python train.py --n_layer=8 --d_model=192 --n_experts=128 --experts_per_token=8 --d_expert=32 --d_shared_expert=64 --activation="tanh_gelu" --moe_layers=[1, 2, 3, 4, 5, 6, 7] --router_score="softmax" --normalize_top_k=false --routed_scale=4.0 --balance_loss=0.00525 --balance_bias=false --router_noise=0.1 --router_cosine_scale=10.0 --shared_expert_gate=true --init_std_router=0.00938 --lr_router=0.00186 --vocab_size=8192 --norm="rmsnorm" --norm_eps=1e-05 --tie_embeddings=true --optimizer="muon_variant" --lr=0.0124 --beta1=0.95 --batch_tokens=65536 --seq_len=1024 --train_tokens=565900000 --steps=8635 --dataset="wikipedia_en"
Below are experts of layer 4 (counted from 0) of a mixture-of-experts language model. Rows are named router (the router's row for the expert), up (a neuron's input weights, with its number), down (a neuron's output weights, with its number) and show model dimensions 0-191. Each number is 128 + 24 x the weight over its row's rms, rounded and kept within 0 to 255. Numbers have three digits each.
After each expert's rows: "mostly gets" lists some tokens that are sent to it at least half of the time; "raises" lists some tokens whose logits its average output raises strongly, later layers aside. This comes from a sample of Wikipedia text that the model never trained on.

# expert 92
router:151166147137117123113160133172132112157158133110161131136120130153140070154148133089082111138126101189152157123116119125142124132128181082123162093138131128100138145120125103133098109139162128089111113134128093129145143140168138164120116146103090095116105106160084147137170152145109126143130151121136137135124155147143170111142124135085129133127137107147137102114103156130130133120087128120149168115104117118118104123159106130130098126076163125102142149094091096093128158137108129168158102057121162092135128160148133106152172149151096139135137165125147124101135119164148129059
up0:106128158110093124161171114087126146126119119081147144111134124112111129150119114129166097142128124128093110137111187123096131110106115143092104121157120136119135144134142179131096146075109152141115088116120128100116129098120147142137103161103107132128211113138157093134126158114196111114128111116152151175136148135156113120086113079163172128126156114127095128181108122109115171117106122160108159166134107114143164124101139099115150102107137156144074125149102127106105130132085162156151144102122152120128156163106110107144109126156149154142096143100121134126136090139103144134
down0:122143073172123121138080142114133147100149113142120143114140134179093089171154186080085131115094124152173125101130118119088108134162116139127108139163153147132159108093107125160174136145142094127157152136109133104164108083115122151118132083157134129107136122060117100130142093130089143084121130119162129136139130088110134089130146135138088137132105150130116161121151133106167110128106154109139104111131104141096098116135136153096124103156122133099138117169126133109088138110175087113148119140145122130109100093124143161112146159091111154115141082093117115130117130096143126139
mostly gets: " D", " S", " F", " M", " B", " P"
raises: "ears", "ould", "elf", "rug", "read"

# expert 20
router:104162117099105127098133121076149162116151118152110110114102134145153133149126117144118105132127122112156125118135155168106092137139138088123192133133154097171142087134159153100109163126123118130096148133134129122138140140123214091125126115125117102115145123123135084108133165132142109089121172116137155129129170132169043121110108124150140165139127107193108101134106174174154128094113120107163126127136133115095115141100131121115101164154140114170129158127135122154145124128098165131123132141121135142122093114110163135111120133132097138116090160109132175102106104167118118090
up0:139140128076137121099167153115114115162162101144123107117103140170107143149147107150164106120160123139104126078109131127129134126125139139143131117111154115151132161114136126124091132119155144095135136131122127124115138132115110092140163128161162081121096120157107142087158140103104125085075109101159111127132138071092107161158151128099122073099132151123101153115136115073144129113133102108137151141156130111111102103172144096095193144089150119171149146154163098103136132115110160092098096118123136135103109131104121079142119122097162113159109145146119119167140087179120143117
down0:147145162151152134123087121130146144078124163130154122149127143154146137119118170106096129098081129111134143111153124117113119129118117126162124113125158184130100081143149140146211155130140135155104096103135094106179155148128117114095104100131123132125117135095160116131116137145127168150171163144126154133094113146105194107077125160136152140135141114125131173138135139143105141142151126113102104111125106106133142142093131181127119122108074127107083112080122171166141145160156115133112111105152108139100112117157099122121111143104109099189167140131172135123150117115127121121
mostly gets: ".\n\n", "\n\n", "==", "==\n", "===", " |\n\n"
raises: "The", "Following", "In", "There", "By", "After"

# expert 125
router:153145125128142140141175146118117101072141126121122142099128123152132164113116136141122108116133114099128103121191135105130172154131114158163176105105151146155160126114144105121100174110121142150115130154105145150138109091113152149074143124145146089125121175142137139110123134171117147118106109080146145116151165151152125104134133132125123113108110107119079143116123143101136124144139130127190133149128130156154129129137112142145136104132156138102132108108134124142096134163156110143096087148134139095132172098142120194090180076127155138113099110161184072082097100118102140134
up0:117164137140125140122100077119084111117119130128112147177101151091102119108161159093090099106130147129116180122165088093171153103120153119162157124103132122108123125151136148125103190117161115111116131108113137111112131062113097160131136114164101114137085143107144188099114073141130127157109081145125115105098106131116146148117153094136119148132123152107146131120119143135107116157077136097145131146136084105129137136128118119152124134115105121125122133149095148127106185147179127116142171155119150147155138111159105131180116139137095133113104121140110120075131129132157162145
down0:133103113131133104155089134099146125148164123150152138111130162120128165135118184123137143093136124138135171170146101159099152110151119081116080125102116092100160102134098151137120158113144129116129090128109102112119118169128126130145102128131125138139158129150132106148127138183108094112121180157139122136124088128107079133116131131134144089128118082076149172146140134112144118097138125155102130118137141153103152137167104131085113073167126133124139137134124160101133147143162088126114092079150111162107101149102047128134131143107156132126131103109135119133107109166084158091
mostly gets: " first", " new", " second", " part", " two", " three"
raises: "-d", "-le", "-p", "-h", "-", "-year"

# expert 21
router:155147102136142078182088133164127105132137125135118129118153119126103106121127121145109116121091148128105114119145116122093100186144124121081120111143093111156117136110125153114090112136149177158143156140121179125112105115134134105198112148188147095138176142163121158119122114138132115114124122129114142095122147094161117130117166162138177126151135124118164150139131165135153184176131076150146114127148102123141160133128133128133115178157150141163159148122146147188123092107142121159110164137150151114156106117148104119135133133115089157155131160110155113104154165144116146137
up0:147103144153148097111119144175139107129132131135120164099158123157108133098123143119205172122126121080127081125140133156104152159125123106122162137130138144105129130106126144145121116183155140159105125097146127120171122133133107104135157148165137149132156123131158129140091115103145089128151114149134116100106123127153090141081133109133145113133122119124131155063068123106125155136190181129112158131167150161151196142148124126115134102124154166130104140114137126143092098144127142089163138099069126150096112119159130171105111120111096131139121132124102139094144124136101138095
down0:146125131099111121130106113163084119128115166090161135154140133101155127171119095155126141080128127112136151091086140151106136116135134155131120160104154107135096131136093138149124129139074089111153113180084130119090118108137106158122134167173129108167104069115101178106135160117159143164137142134148122099116095087109153099176115115131139136129155147151157095095156130125114096138130129150137107096138102096149139129139176176138139170130168126110131144120133151164116135150144129101113136117153128130197148151144145144121154143142139109091113121140137137119109132132169099178
mostly gets: "In", " However", "On", " but", " This", " During"
raises: "ter", "na", "ut", " fact", "g", "th"

# expert 81
router:111123132153106120140141159097130144120141125110127136123108143124120151153137067072094134132138142113119100128110121120112144132160106159103089117146130063106148152109111108151113145111129175174097131114123125110140141122107160139170124130141126141105171113108114092061119145182103119113100084112118100086128105115131116121143145108110090102115145169133146153094146137156077076129103115080158112186124126073109125122113119098124164122116101123087169066133158137100136155145139123121146115168155134150105128133113133149090114123121122142134170136132137093123124110153151115112
up0:103182141094107088095083144122157127102127102111176099140168124119112112140153104132104154137169071139093113145143119102153133172138149150118135138129162124138093122137156152176090156163125149119100136128119082143118113104101158117137176112162108149156146103117150162099128138134117107141133159136150164134148139115130148165127158129120114119118165155090122118130122162152122160169098123095173144159145158137132122119123169120174127096153127118082125105106121131146107186128160124113126134128092133113117140086149085171114120110113120116117091086097098128125121144141126136083
down0:084149118114190152110115104141159133164104111096140130172117135139119104093102138076166149134096120139142120160110145062164136114128128149137103155160134134098133146159169126115115118146114137132141148117098117115149120138139138143134091149184069129152090131148134126118130103110123146143126164111124154102146163126149101116121169153144115107136140132156117122128115142124166143123124110152183093090139124145102182127152116176124125087110144116091140161109147144125168127132111181101101094187119140131133141111132164138109107159134112136132066164091115108137126110135131139166
mostly gets: "act", " Act", " design", " Award", " form", " sign"
raises: "or", "ure", "ors", "ing", "ive", "ree"

# expert 103
router:120136097122122118147156137119093132110165144101144088114118122105099131125143095106114131158109151129122147139106144196115172112129137119130106120115130153101086122113104125118144119109147119126144133147160144119173116136132149130118101177144123131168145118119172151095140092149152152113122133085103126098123137137063095109112105154168131105118153126149101143136125125130133137116144075091137115128101101121137097143139163157159163160140130137155170172082168109142153137117119128130125120150123120123122141108123140115166146117103103168186132099178140121101123077165082046113
up0:111100132097092120159145129108148152134148132113128120134160125136122119100124085125178112118109115115103121151173091133132117151121151116138102136165106152103103117127158121152120124143109141126130137155131149119143089089114126165130127142109149128100088133166113141139152113145123106163109196095118102177119149123144123162143148099112121166105124115162158116147085087130112140124133128133103126164102147113163142153115118185115143181115107142108156188100146093135109145140111108093123112133106128128099152173095178150112132127110169166139191149147111096085099104158088102140
down0:123138131107163126104116130146117128144117108142150108132162130122076143102166148159123121114104093160178123133155165129136145095136101085118124145122133136154185108126111114142129130085096125104109083148121129115142139163083108116139138161127159113167115125104074197138183132164069140163119095132146102113106141097093110143132128117113145114146082171146140153128087138121154124155171146173140116115144127150125114126144124126132145158129133137168129092167119121066149115148142103187164117132106109195132123125131111128152089108123116148115145117130134105099135144137117124126
mostly gets: " (", "cess", "(", "rict", "ex", "oy"
raises: "Note", "former", "app", "which"

# expert 13
router:107132136155121102128110110120125117158145107119152102126117157105101151147120128109142092170155167118095150137139119114134132116133149100143157128137171147153126145145150117122109145139100116115131113164119118173108146140093136126116145124124133130126133093132121125095145148085100107121088167112130104129085123151142119129133128113112164134117111148138131167122141129130050166132111111120099104135177156140081086108154102181117188078095132133107122116128093119138137104139157112064106075085101104133099127143140168192097111133142131132098144119072158151151125132078121121148
up0:122120063118134116108140144141113102140127119133146123116107152115129152128150136125154145121128150084098101119162121190134127173079131147124153178120138134177135173098112113106116135157077136167094143147115180167148091135106151128134175091152142132099170160139124122124086115089121138096071117142140123182115112108120121152145127103154111141166104129170119132140129096143117161142125094119104140130120117131133108138105095132108130107154137176099104097140105143129142135146131144119093113112110133112151149140111152154120161102105145110125062124115132138168111116171176113099
down0:158167153133139146146151112108150154105119133113101100143092126093175099163135134112114124096136103148169148132101139163129114133187166154111073101128096111138113125107161118162127102147141094115134092137084073097122144113169138117095080159133131090122088108090112139105137110124163165170152156121114138135115144130155123096095151165132105143079154147118060131122120137087118144119119146102158127156136111149156150131147131126118095174123093100137180145124089151083143139122124128119107125110121108140109095141124110117155109124135143139138129119145137119157140128144073127152
mostly gets: " football", " professional", " coach", "Personal", " politician", "born"
raises: " ann", "igg", " host"

# expert 66
router:157149109104132122163094122146092107120146160135081099134076086156157105127129133158126138091119116141145135145124121137172167168137151133136149154099150077137134119144124120086138126114149131146113092184109101129161120111118113137095102158126138093143100120162154178136119151158143154139134130090129118122176129116115118125100166114133122106120126103129098089096149126141124150128148117089107135129099168137155150147090106141119123202100119143116126119152167086118119139156167076145131150134163140088126077122123123144105176105098092131121141111145103088132134177123121133145
up0:158125149167072155129150152150087091176127149142134121095128126132128143106144131130157131096122118175127119083137160130101112147168173116130138163155141097114166146098114102182188106111127123112103131125121115135151103162124103162116129132127172098121119143148156169134117106106126117139147112119128105134194126097090098131152128119107146130163127136116131050136082100134119129074092086105146122116130124132151164153135113123198084151110110094100125095146092123119156161132131105128148123136110152151128109125149109118117149131119148155117116118112129123154094130101131120133
down0:075098205093111149125141126139193149123134143128107128095109130133142064096135144142119115112110148111110147130160160176092138123123157102132089131126146117092122091126095136145116136126109139101162162123112060171091151092140162145120179155137122133156156151150154130113116149133132092117096134137153097121158137115162140121154183139125119118110096069148153133160101159088164110129101140117143090133145123157161119116133124136138122122106087142132138120115157149140128159146164170111128129136135121124117130150143105141110148136182127141174129134116128128122146115117150165152
mostly gets: "th", " second", " first", "nd", " third", "rd"
raises: " time", "-century", " place", " officer"

# expert 33
router:141118129123160167093147121196170158125130113135128092096139139100128168129151138078110134118075135135115130098195098122123121158132124154128170131105108108130168127111137119113092150132114124094110127142204099145128101125113110124124115131127114170148130135106154128135118100148123114168158128090114072093097098128107121114154112173119164124099108105126134125145151117115109128140146099128116132113121138106105120119126178108087149110145123132133193161117146125114120143128102171109092101095088143167100119121142130158137086126144118126086155126096146100081164133118140151118
up2:175151130131132139141131135098090160131113121093121113127105099120059170131152139155095122138110120099129120099128104107134132188116100075121162126085146151115169220150117106150109076141128155135069102138165122112153100122157114139120136146123145145146091132111140128161079128115134121162119150138150119130149161078111126115091113119129123117126142129142143121147154110150128118096096129125112115146102123123133104129111172069094153124145166136094111133149127131114115108112103113163164142124089150128133114177101160142122091116109124146145087101126127118093152144156142133123
down2:131146113179147129113092103125155169170087114113126155134153109119124143142180128098106098137079148155159128122125148096105126159129152124103140105098130095079182130144082107072115154150103114166122116075164109141153127130124177135162113147140103159092123119130153163114169121131128111127167114102090097148124088095143097085125123150127114089109115158084168112151111115120107128128138119113146081099101147115099106110107169140144132136134120123127122143147127153155114126148109117114124139115133144091143132135120118132130133133068153141108153109160145106140153117103100181104
mostly gets: " United", " States", " York", " David", " War", " British"
raises: "'s", "-N", "-P"

# expert 24
router:087141157125139118128114143086134072133122125091100124106124124112134151096114134134091135132115124123174103154109160078141127136111080116102102119110137107087113132129078118116152123127119145134129126128128163106100153174096150087133120161153150125129145107151097119095138136118099128093117103089153161109161161107139150127120133098135132143099159180095135110110146101163147147164110101120114195116110164121111126145135119120123109151128132144136179124098132102121171148122165125125142138164099150098097127107136132136131128110159092105096107077135074148110163072168152161149
up0:128077119117120144134156124075114070143124146117129136111198182138101153147129121146142156125102096116129103125118138088137111139095110134149136078137111136127156172113083137155135089132143129117122158065116148132141132141127110116132130150128122140107138143138090191124150107159112150123162137096130109152096137143120145154117127128149082141165173120113129099127113104124087168142139144117127142095164118113136079138126138131176151159113122101147122101173128104099151145145146117129105134159152107109110113136124118124144091113137177180102121138132099131125166125139180189113
down0:108147159098145148138125114149144103135102072163145146120111122157132102093116131120144151120141191159115124129125122135160128080143112157134128069107121130132123114104163119089165133104156101117178125137086130140096140153127086153125155114105130096143098094115124146152136091079141082094131113121097093106173097151094123120163129146111135156155148124109114156132112096127134173080095172108102159117098131111133130138127085167131107116123131185105117125130133132115168159119111141099105113136103113116124137088092099150099148089112147130098134145115159150118149115152109160114
mostly gets: "-", " re", " sc", " Sc", "-c", "-s"
raises: "rec", "ind", " Cross"

# expert 93
router:139108093126138124157176101173145112151175143111143128126116119125167132118103129109149134130145094161142156080127107076086139116131104119115090132121122093131104113129137103103112153138112129033132149126170153138168134136096153100127104129167125084164088120144110108156152116136117142104160096106111150168092141084147082124108156114120117134167100148118113093139140144140136099147126137116109149109179130114149137133145137109148100085113108133145140095117120157080142155120145155118101131144161134146121131123154119103108155136134110098065159167132130128122137130096094100146
up0:156161089143122179150086112157147121125128110124158089088127170143130105130098130111155149099109164150142155119135127118114149146100134108112150133149142100126122141116087113114128151150155159131104156095098116113123181171110127103117160157124165096134143159105132130175114179133120115152131168099112143136092138144070124188116121142069113138167095095137166127148135128127121114099108113144140120131116140128112121094092126114143114108160152137145117136167094187142154160123070147105130118136105125129103081143153158121121124130132138110090139117142148076108094150115107145112
down0:127122128101113132144135145088133091106099128086135099151130145125150105130134150132137108116131132144129121122137107197160112147118089147151123118165146155100129119156149167132071150096100126102121145175111161172143101111138131142118109101121089101128125160114076102096117143147173128120133192148148155090138148124139111128127190147147133127118096134133116119127117111126148137133144073146120148144131120155139131093139088166123120157134104102114090110120135144153154118117131129104153153121123125112112161129125101140115139078107138104201114103127067139191110131154149131073
mostly gets: " de", " San", " El", " La", " Rod", "ela"
raises: "que", "ñ", "ón", "cept", "cer", "vironment"

# expert 84
router:136130165104116145142126108172138142112165111144120083107171139134135106132124117121075153148142107122123140141087085112144101094139138113122107134105081123050164113121112134170149128140117126107122151143131103104156155181105094105115091150162122085138140140089106094140175126109117107129128141124136116131127108124109138130094157131124144122163119143107147096155111123134108154156141095118112131117117138142164150129106143126110146164099096143100151137106094140084203148131095213120107136145154102132151139133091128137151122163164148159139139126117131145161140130082095126127
up0:133096139139145128099108128137130173148125139119113092132151096144147113093138109143145120126143130135144141113124143146097172091116128144120152100129118141103162137091187135169137155171144169139145155098108155152131089128117100174122130144143141173151163123121155136101149136126142120149125100120148126157133142101138121152126147106152136138116151122158129172123147072118120190103143118152128110103105117160093170161161146140149155141126097189140120180129131129117101149128105124111192134073101090082120132110091141090133124151113175147133087140154111127103105181130127134137
down0:184151136158155148141136126170094123131137127172140108155132109122089102129127134145152092124109091133088129152133162130134065129139146144149171133112140141122136125128136137110103072166140138141117165113135118096105137101111107124126123129102096168144135147108132127117128106165134088131144137144150077090133118124106088109099128145115167104118123115110105120124179121098128118069126121143120140106106125114123135117131162161151103065146097091088139143156118126088152144123106134104099113132142164143142173126132156100112148138114113126170120174076073147098192126134102151122
mostly gets: "z", "iz", "uz", "zy", "gy", "az"
raises: "ial", "ble", "ele"

# expert 39
router:108082094089163092134133105107142131128140164105092104162165107150186141121081135188120136064107111091139108156126162101138155140099091126134129126118148128144151109143186137139147117135094140118122114143135106137150122145156145109147124150075125112111120121150131130160116112168114145175169104119104160128089115114101173126142131100134083122118167119123136135131153120111170166077111096136104117139132139162126120121131140106128091161093156123122093153121127123072115113141131134147096146083121108136124134104134103123111117158165129129112113123088110134162117162086111144148
up0:129137149118163103142128156098152145142094118124099166116121146162165136129123123114147145069119129153132083143103132148126166112118104106124142119137120095130098180106140136147126140079128089131100133105112111138097125101145092075112138110145150093118137149145128176140109135165135150151147104101100114099134125116099178183186128115125089129132127105139139120153096093138116138103099123135122127163140151119121160105131096139175140118148163138093108075103137126145116108150132158124097168136129065159173173147111103116122111126136107148097157120101103142150152156130074143136
down0:134127141087115175088111091126069122149154130089151102105114099148147134128087138116097123120097156104129114132143064133136115155111107113105139095120133151140145084098097128106105142150103083098179085135117125163159115154103126131148131134149117124112173102133168115113135174172094125104125141107082174138124149121123120146123136178112117159139099102133096138145097122170163124116153160108128116146102112108163123139131152113123109114161167135124111133174159159143123146107128098120135119119186105146161116137122118140100140113144093125181096145134164131123117130148165119099
mostly gets: "il", " later", "ps", "erg", " Will", "ampton"
raises: "man", "mer", "berg"

# expert 3
router:122106132138134171132098112086128139137128125103107108128147120066120145104150131182152096153113092113118117146112147122120161140122133118085129119104118101054150105162128112154101098116139113118153136122142133140115131142103115110175130118104108127154087140131150157140106132152145139115109146153116130112089143138090130120151135156130134118131108098150134145052113105128147096102149112127128123162131104149125124132130169071117111143167133111129104132128113124113108142107110092148123152123166127167092131073133146144076124170111114077167092079125136174187177121149121142150
up0:168127126143167182130147106080144160196155121085117113121138131118105151105129081129132077124145147156094131132149138183121136107125119139119122135189157121123134138083114089145067132138118150125125142044146146138107101138105145168123140112118122125141162128114154112108126147151123139130130079123146087122139120109150129159134108143099124143137076139121078080132108126130122137148123148149083122139114144119134173140123146120137141130141111141137134144137116148136071133094147140143078153128165148129096106105145136148109138152102110148165097090117127124088098130138151089125
down0:072133144129146155130128108108146149164122174105126093121117128135144083155109121173116161146157107142116185181103158091131134133124135126153107163149121154132102137135109150140113143132184115131131106074118110098104065118129108140144118124151152110092112105161140161139158156130124170163132129113118118138057112141166130120113128106150132121117114166124120115086166129129139153137136125087135123145078135130097148178115141149127091096142166142161096133122113114148161165134102182129130079148113134141166113122116129167102137134146103138151113145167141097119108133151108124142
mostly gets: "ol", "ul", "hol", "avel", "um", "alk"
raises: "ession", "ings", "rd", "ctions", "time"

# expert 75
router:113123117143136136120150154069139134153140145127136133114104117147126089109123111140113152152092137115152084126150112154117129114091173131137086079143114102140130148121133133149092159112104126130129147151112178120124122131145115150116132149158147139095113145107102120107114112177112144170133141110130126147128139127195109124075142082135220110130121134150193129142158137113114135162100112114115188119121117119137150092124140105138118158154129153147131108125103227137108162121181131100113153130158148111109113144119129146128130135138087150106150114107119090127114124155103142116
up2:141147123125129124145154109125106144125127116106121149142096144164129152083085094118109118157114151134124087106138118147094126148117112124122132153137095162142088117089143111148058150127105126152079158119134125183136145134154112125162165152148130096145133141097134114172094094126105142143123119152163098115103160104113126126109136069138151135161137120160080108101155126132177156150117132180120136142137126139163157130159148122139118138159148105129093110115133128181138121116122147110133106121137180092094092131137180133123122101080089101129129121088088121108134164120112151075
down2:102166130114107119091118134148179146082132144112122122111162149105128119167095121147130111148151109164144139130129136143166126130127158117151159121126137123133170086156099128144162142148146113049133105147140096102130122124151143154114145101127108152128122147152096120106179127116132117114133124152121169160132161175140151162090136183135127116119105179082123119137094086102117095133117083132113164116108132105099122135141161161134131098110091132158153132157131140088109092118118107071098122084125122117143116125108090112122104145186157145141073148158102136125140140120155136135
mostly gets: " not", " n", " can", " un", " dis", " ex"
raises: "et", "ference", "ut", "iance", "or"

# expert 73
router:135142150127149085099096139120099081108120137152081094119088107117154142138104129065173171115143127151128165115076111159121118139136137132068151158122120086129169120137139158125129121103150137084117138141134101122122135097157083152136128155100140148140085113124143132109156138160169153129143105148101138113118130113119154109145162147153144137117192096151116149119138099127126128113116133086141131119103141153141137144135140135135116122133121139160120156107162125138175139124178087134116145159115146111145092130132137154164147090125086151163173143147136131093143096135065079124
up0:114165117120096138128127104089122125132108111104114144102134120197129134083129134144115099100154108103101123157133091108113141112076128146158142155133125140134102172163090183130118073126197105084102152089117088125089149127143120150150112115098117115131165108124148147117148045163131117119125134087152119155111108135144135162125174178100131139106137117140162126158148121135170149116136162169142108135151087151118116119114148117118141154139150109126121133103119139140171136099130169116083128108128121142099157141151126158136146168123108129116129120102125127136108131105131170110
down0:127105167130101141069083089139134097095100145141157136156125137143113126163095160165129122139119113124157112147107139067118166115125152128104189141102125126102075114118161098116143144165127089093157127146119147110135120129146153119120161156138096105121126159132138147124123148196092111170143110128111120129138130144060090138110159128138104170120125119124092116137164209136130133116121158130143134109104131169137118086153108151119124123103121102125169136125125159160136132120110145106115104133091084133146148099128135113120160104165114123121113100113129132127116172141147146093
mostly gets: " Ch", " ch", "St", "Ch", "gr", "urb"
raises: "ize", "arts", "ronic"

# expert 34
router:129161139125132124124043088113093106118124130111132130132102093120143151101125160167117117093157136119151126160083138100123171096144128119115105147117127157119151091092115110138145139129159148117160119142114097100117159142079154140169108108132112167112137119107129148090110099110099125134146115164126101098135152135126128116081133150132114138139132093118090106119157130117115175098184142144140173161136145109139148123122102165109103145138145148156120142134094105134145127171114149139124138126101169121146099131151129127149133097152145184179080147157149138156133145088102115194
up0:131170123150099132143127095114101098108119066136113163157090148123148121133143134125167086079123150087094140144147123141137163094125143130111145118156144143143141118133133076105089154117125137104125114107157093114126106096129132098152124141106127160150183131100161124109119119157110147117162098114125125155127119101114099169139126129150163157136116091128131110146162125121137167092152148140151157109157140112142156116091087109107107199166115118112112151119108144150145142157117123152156126148095125110099138148169175118162117151111144144122155179140126171152069106110142158102
down0:146104088074119129107181101114107140182118134149090083104171115129127119115134111139146108118113139111123125150115133148148170144087136135123095187132139115107115109153127178141100134107162112163167104126165114094157152142104099114113127123083127147106121125123165122133141119129141139128130125122129107107131147101121189126149128147165134107129141127097175130118169096157069149135155130135130130102101137132147179123148182135135104149150127165136129158125160139128126103107172102096099162139153151108130107143143139168107141177171106129133139159145171128097139139095165108145
mostly gets: "h", "al", "ary", "c", "ch", "ular"
raises: " Hospital", "bury", "ien"

# expert 55
router:112149106164146161100207123104126138144136105163150084079087108120113110119127130153132156122135141140130124106123128134115090122140106147096131122114125120138174130101122110139131147126163132186112126121135158135097122135112087134127113172130130134117099145139125101071141154143137117185126085065156145122146139128130136116106141110111146094157144124156146162157112114097119088127083157136139132119108104150112140115152119135124137124117169124155141133120138112095099159099124106083150158160159151104169157135082121155088166185160142148117124127163141098074137098159129131132
up2:128139133126166138139121136137144133150106117128108122136129140140139125154140125111133099154151140122122153123116141133102144198137116122118111112162155130107102155130118136122108110102095171133123147066123135103123102108120145095118119097153104141069101152106092102096098138120143117088125173109153134169096096101117130170093165148118131170116160116105090099147097091127119127106127139090122129163111118132121072108130138135088115125104161126138134145164102152081106115134137090105110128112163115096095177155128113135104106129110151136095125136149138163132101159219101174146
down2:127095134099145160092088116115125140116172132140095153107129135120098122119113118122123174106161145124107121130126117134107111140106089123121132159108129108154146102134166127113159159153138162124084178143112162110096148136141097113148135116143134114128129117136168111152115149107100162127100138127078106114146097145143122099144117089124146167123120123142124168073085101093138152138115101178133086151104087113152142129122139155171107091192123109164129134128098146113186183108112174125151131136111182127159145123161140117109107151105132116135111149105132125159124142083118110083
mostly gets: " T", " t", " con", " sub", " Y", " Con"
raises: "ender", "rit", "urb", "ours", "ropical"

# expert 70
router:121135099120147186137179118093123120135132126077124116102109124128101190093124107096152121133142115163151126163156126145061152130119079129127090106134122149126107131116182109114121162126133140137145150157093121142145110121101124168135125121121120129104130144128088119125140131147118104092117094104134209156127136098122142116132130127150135124118138119151133176145126097152113115133133150129142204109138116166123095120145189121129100101153147107201127133104129131131133124110146131129113118131149152129161136130170124085167136119151118127097098084133143132171148142169103121169
up2:080193129144152135106180135090122127097109130122137147123179160109101150109161103133108112108124146118097107094083137147085116167090106132128145107155138125130103101117158147131116139153106101147141148091136115124164101090126113120120107147126145132097157169143142145135168114127093127105127150125121176140183112139126114143150126109137113126133156129155138160127130110118137161126103161096152049147125139103131089116157151135135101142096102108113146130122119178148140127148127111120196116103107135118125167139146125119101087100094157120124131110136151093117147163135084085162
down2:138162145089133138127095124149102125111117118108156105095146107156123086141161151118136159105116173097103123149101093147108147147174145115099156102131136136131162167107117172086141172182111075121124144096118143167063110109137101098149118099114113141151138112133083141103136131114131109160090152171175163172132127159104149107155142146113114108091087127157150136147112145144131148141107167112145129176149108110136099129157135147127173140126101149113139078159127149085135143135100117141125116142116165117166103113126125157141155094147119137136130127144115150124097135153154121147
mostly gets: " p", " d", " l", " re", " de", " Re"
raises: "ending", "aying", "amp", "ays", "all"

# expert 87
router:070139108126126118124120098090129122138126083159116098153155140136137131154120104124056125125094135141148129152092106112156112148112147123131154118062143153107126136146093106135129129087123154134070109108202115124131170125134121103139170145130106168118121102152077144129142122181132095118095173131128115135127113111127119132130079112168110184092101145119154131151113169122119137144094144127164164124134118119143121143155120119123149110130103115085126154123092141164127143119062121125081135098120150141128090101126183101158140125156142101124138140129126125134133114134158135131
up0:113139149147099130131137143112120157161079101127102132106144127135136120128112144116122136165101122111149107133120110146155126129152130173119153140138115143142149152107141154126123127139142118165124131098137145180124100060149178158126118148122164096117126145137131135127089135140098130083099106111085132114154151125126128123108159139176150127140150169152097102122107154100192144101119132153112112088171156140101103111099146086098113131160138129119159158138158124128142140146139129131139135171157116150138179060179078110128136128135176147141184156118134146105133137182154170126
down0:144177136138146152136143096134146128048088146108132111119142133167138157131088090154130100125097113129135173141130120105137123135119159155120152135088130142124116124150100090121133117159094134116142131089108109102122119151167129150110129123114064169143127084146091144130135078151143116148135148167089139108130143113107105130124117132165145158080144123136146156134107159118147119152103106129151116155075117129137165134122115139094098131123117085164129139115160161154170116134183080152138139128134129137124107103133120146103166138126102132071120146107194136145127177109123113143
mostly gets: "\n", " |\n", ")\n", "==\n", ".\n\n", ".\n"
raises: "-", "|", "   ", "Is"